{
  "d_shared_expert": 64,
  "router_score": "softmax",
  "normalize_top_k": true,
  "groups_per_token": 4,
  "lr_router": 0.000321,
  "batch_tokens": [65536, 131072, 196608],
  "dataset": "wikipedia_en"
}
Below are experts of layer 3 (counted from 0) of a mixture-of-experts language model. Rows are named router (the router's row for the expert) and show model dimensions 144-191. Each number is 50 + 15 x the weight over its row's rms, rounded and kept within 0 to 99.
After each expert's rows: a language model's description of what the expert responds to. This comes from a sample of Wikipedia text that the model never trained on.

# expert 57
router:26 43 59 42 51 44 72 31 48 50 58 50 28 79 65 49 73 57 49 75 25 34 39 59 50 72 31 65 55 46 61 39 39 55 49 48 41 46 32 62 52 51 43 77 56 72 43 43
What it handles: Sentence and clause ends. Periods, semicolons and commas ending clauses or sentences, and conjunctions like but, while, because, also table pipes.

# expert 21
router:41 53 74 41 54 31 75 33 49 55 60 52 35 62 70 63 73 80 37 74 40 36 36 72 46 57 40 58 43 56 56 44 36 67 52 36 45 47 51 70 88 30 41 60 52 62 43 62
What it handles: Parentheses and table numbers. Opening parentheses before figures, the verbs was, is, were, and pipes or digits inside numeric tables and ID numbers.

# expert 22
router:41 36 67 51 47 12 64 25 47 56 76 63 38 54 62 70 79 83 54 71 32 34 21 58 41 65 41 63 50 44 52 45 38 61 55 31 31 59 40 54 77 59 48 82 27 50 36 47
What it handles: Digits and mid-word fragments. Digits in year runs, series and code numbers, and fragments inside names and words, plus language names such as Latin, Greek, Spanish.

# expert 30
router:46 50 57 47 60 33 62 49 66 48 56 63 31 60 52 71 60 85 54 60 16 46 39 61 41 59 45 72 45 55 61 45 26 56 64 42 27 72 24 61 53 50 28 68 54 39 27 54
What it handles: Mid-word foreign syllables. Middle pieces of non-English names and words split into syllables, such as Sziget-v-ár, Chern-y-kh, al-Ghazz-i.

# expert 10
router:40 42 53 63 66 25 85 24 65 37 56 61 19 61 55 55 73 75 52 70 38 26 33 73 50 63 36 67 40 47 65 67 35 56 72 17 38 75 43 50 72 48 47 72 60 51 31 49
What it handles: Letter a / -ia endings. The article a/A and word-final vowel pieces, especially -ia, -a, -ii endings of Latin species names in lists, such as Athylia, Babingtonia.

# expert 33
router:41 34 65 60 58 37 73 63 48 50 75 52 50 59 53 69 66 50 43 58 31 31 36 64 50 54 31 48 45 44 58 57 59 82 50 31 17 61 46 80 54 62 54 65 53 59 20 48
What it handles: Foreign scripts and digits. Byte pieces of Cyrillic, Chinese, Japanese and Thai text, plus single digits inside parentheses in tables and credit lists.

# expert 5
router:53 44 50 34 70 06 69 33 71 39 46 76 28 45 62 70 62 58 52 62 26 28 26 63 40 53 51 40 40 35 52 45 17 72 60 56 29 42 47 72 55 64 57 70 64 81 38 47
What it handles: Copulas and auxiliaries. Forms of be and auxiliaries in running prose, plus as and also, such as was, were, is, been, became, as follows.

# expert 20
router:29 39 59 48 67 14 57 49 66 61 57 73 30 57 28 55 56 78 60 51 20 49 32 75 46 57 42 41 47 58 36 48 29 73 44 32 46 37 42 59 54 42 54 61 44 80 28 38
What it handles: Acronym letters, United States. Inner capital letters of acronyms and abbreviations plus United/US in "United States", e.g. ACL-U, U.S, CA-C, SE-CA-M.

# expert 27
router:44 67 58 55 61 35 75 45 45 42 60 39 29 61 48 64 60 55 39 61 40 34 42 71 36 49 28 49 31 45 53 67 46 75 43 39 53 54 41 75 47 45 24 60 62 82 25 49
What it handles: List-continuing commas. Commas between list items or before appositive phrases, and the words including, include, included, as in "minorities, including Kurds".

# expert 35
router:45 38 68 48 59 29 52 48 60 48 65 64 45 66 62 66 72 80 40 77 37 38 37 51 31 62 44 70 39 43 37 63 29 58 50 35 57 57 32 35 60 57 43 62 34 69 45 48
What it handles: Coordinate decimals, word pieces. Decimal points and digits inside geographic coordinates, plus mid-word pieces and list dashes, such as 34.06211, tr-adem-arks, amus-ement.

# expert 34
router:51 46 57 41 64 17 78 30 47 38 65 34 29 48 52 66 72 69 59 60 18 45 37 60 35 41 46 65 40 53 60 59 34 68 65 34 52 61 35 75 57 61 41 87 49 68 30 73
What it handles: Pronoun subjects and modals. Subject pronouns, modals and negation in reported speech or argument, such as they, could, shall, don't, doesn't, not.

# expert 52
router:37 35 77 56 47 14 68 59 52 56 78 58 55 51 72 57 41 72 50 69 40 49 30 37 33 47 55 53 35 40 56 56 51 59 58 26 45 40 39 51 67 55 36 76 45 56 07 47
What it handles: Quantity and direction words. Quantity and particle words in measures and phrases, such as over, per, more than, less than, out, up, half, roughly.

# expert 42
router:36 30 63 70 67 42 58 54 62 46 56 65 25 61 48 57 72 80 32 53 21 36 47 56 21 57 50 38 26 44 60 53 56 58 53 40 30 34 39 29 82 49 60 47 39 81 19 37
What it handles: Role and position nouns. Nouns for roles, offices and groups after a modifier, such as professor, member, director, coach, Minister, Award, Council.

# expert 56
router:51 33 67 59 75 39 54 59 52 56 70 76 32 73 40 48 78 89 49 81 40 46 48 54 51 75 49 47 42 51 34 68 33 65 53 44 35 35 51 42 56 65 46 45 42 66 37 49
What it handles: Institution name words. Words within names of organizations, awards and leagues, e.g. National, World, League, Association, Conservation, Assembly.

# expert 62
router:28 47 83 58 47 00 60 37 57 63 73 51 44 66 43 66 56 74 36 72 56 16 39 70 27 69 28 63 40 40 54 59 35 54 52 26 45 45 41 53 73 44 47 61 56 72 24 59
What it handles: Prepositions after quantity nouns. Prepositions, mostly of, after nouns like maximum, total, peak, plus for/in/about and verbs like reduce, improve.

# expert 0
router:38 50 52 54 62 26 58 40 58 42 67 65 59 56 53 52 45 98 44 57 19 45 50 59 40 39 43 62 31 54 64 46 30 67 49 35 36 40 33 49 68 50 37 69 46 68 19 52
What it handles: Word-initial stems. First piece of a longer common English word split into parts, like re, con, dis, sp, in hypot-hesized, spect-acularly, coll-ision.

# expert 13
router:36 28 51 48 68 14 65 40 66 50 52 49 17 78 43 52 88 55 57 74 13 36 32 50 44 81 42 48 29 48 37 41 26 71 57 53 30 66 42 64 56 61 45 46 45 50 47 51
What it handles: Proper name endings. Proper nouns for places and people, often the last piece of a word, such as York, Washington, Havana, Rosenberg, -ville, -burg.

# expert 16
router:42 49 53 63 43 12 79 29 55 32 55 69 33 76 42 62 61 66 42 66 38 26 46 53 48 60 36 44 54 47 51 42 47 65 55 46 33 44 40 51 72 55 24 59 39 76 10 45
What it handles: Coordinates and number digits. Digits inside coordinates after ° and ′, digits of years and dates, and abbreviations such as Jr, Inc, Rev, St.

# expert 14
router:39 48 64 62 60 37 66 43 60 46 55 57 55 70 45 66 71 72 49 45 21 36 54 63 44 50 43 79 40 49 46 51 41 75 40 24 39 53 34 56 56 52 38 67 41 83 45 58
What it handles: Name-initial letter pieces. Single lowercase or capital initial letters that begin split-up names or words, especially Asian romanized names, e.g. Sh(ou), -h(yuk), T(arbert).

# expert 2
router:38 41 70 66 71 37 58 37 61 40 60 46 47 50 53 57 75 84 61 82 34 42 38 43 45 84 55 79 38 55 44 57 42 58 65 50 44 45 50 56 59 57 39 50 55 46 50 47
What it handles: Quoted song/work titles. Words inside titles of songs, albums, films and books, often after an opening quote, e.g. Love, You, Before, Great.

# expert 6
router:48 47 51 62 70 32 73 33 57 34 48 59 47 75 48 50 48 85 50 69 35 42 57 35 59 70 28 81 43 48 51 47 29 92 58 46 42 66 55 68 76 39 26 64 36 52 22 47
What it handles: Quote marks. Quotation marks and apostrophes opening or closing quoted titles and phrases, plus the first piece inside quotes, as in 'bloody', "One More Night".

# expert 9
router:46 34 58 48 64 31 98 38 48 24 63 47 35 59 42 54 66 71 45 69 39 29 52 68 28 51 43 61 29 41 35 56 45 89 56 45 41 47 56 58 54 50 41 55 57 90 36 46
What it handles: Clause-opening commas. Commas closing an introductory phrase like "In 1971," or "As of 2019," plus subordinators such as When, While, Although.

# expert 31
router:24 35 52 65 76 34 68 52 63 53 70 60 48 42 41 66 60 53 51 66 47 39 29 67 48 59 48 77 56 40 53 50 20 85 47 34 35 51 37 76 63 57 46 77 57 58 22 48
What it handles: Non-Latin bytes, headings. Raw byte pieces of Japanese, Vietnamese, Cyrillic and Arabic script, the also of See also, heading == marks, and single capitals.

# expert 32
router:36 33 54 57 66 36 61 44 48 49 59 59 19 56 43 64 86 59 38 52 30 24 35 65 43 65 57 50 46 33 54 41 48 75 47 42 44 69 43 52 73 54 55 48 31 58 41 64
What it handles: Place and country names. Country, US state and region names, often after a comma or in table cells, e.g. Kentucky, Indonesia, Italy, Carolina.

# expert 4
router:51 42 68 68 64 23 85 30 56 49 76 42 48 73 35 39 56 92 38 52 25 20 41 49 32 46 45 74 36 55 36 60 53 62 49 46 29 57 35 43 57 58 31 47 46 57 27 36
What it handles: Article-opening title tokens. Tokens at the start of a new article: title markers such as " =", the first words of the short description, and species-infobox labels like Genus, Binomial.

# expert 49
router:55 40 72 76 47 18 51 37 58 44 65 49 36 54 44 62 74 78 46 63 54 30 32 55 37 69 35 76 39 45 46 55 25 56 51 57 21 55 54 58 64 60 25 57 65 79 19 36
What it handles: Prepositions in noun phrases. Prepositions and articles joining nouns in names and running prose, such as Diocese of, Lawyers for, during, against, using.

# expert 19
router:47 47 58 60 68 40 54 24 61 67 53 49 44 49 60 60 72 67 60 76 31 46 16 65 44 55 29 84 30 35 63 55 43 70 62 29 37 60 56 63 84 46 36 71 46 69 42 48
What it handles: Opening brackets and quotes. Opening punctuation that starts a parenthetical, quotation or table cell, such as (, ", [, “, and dashes between numbers.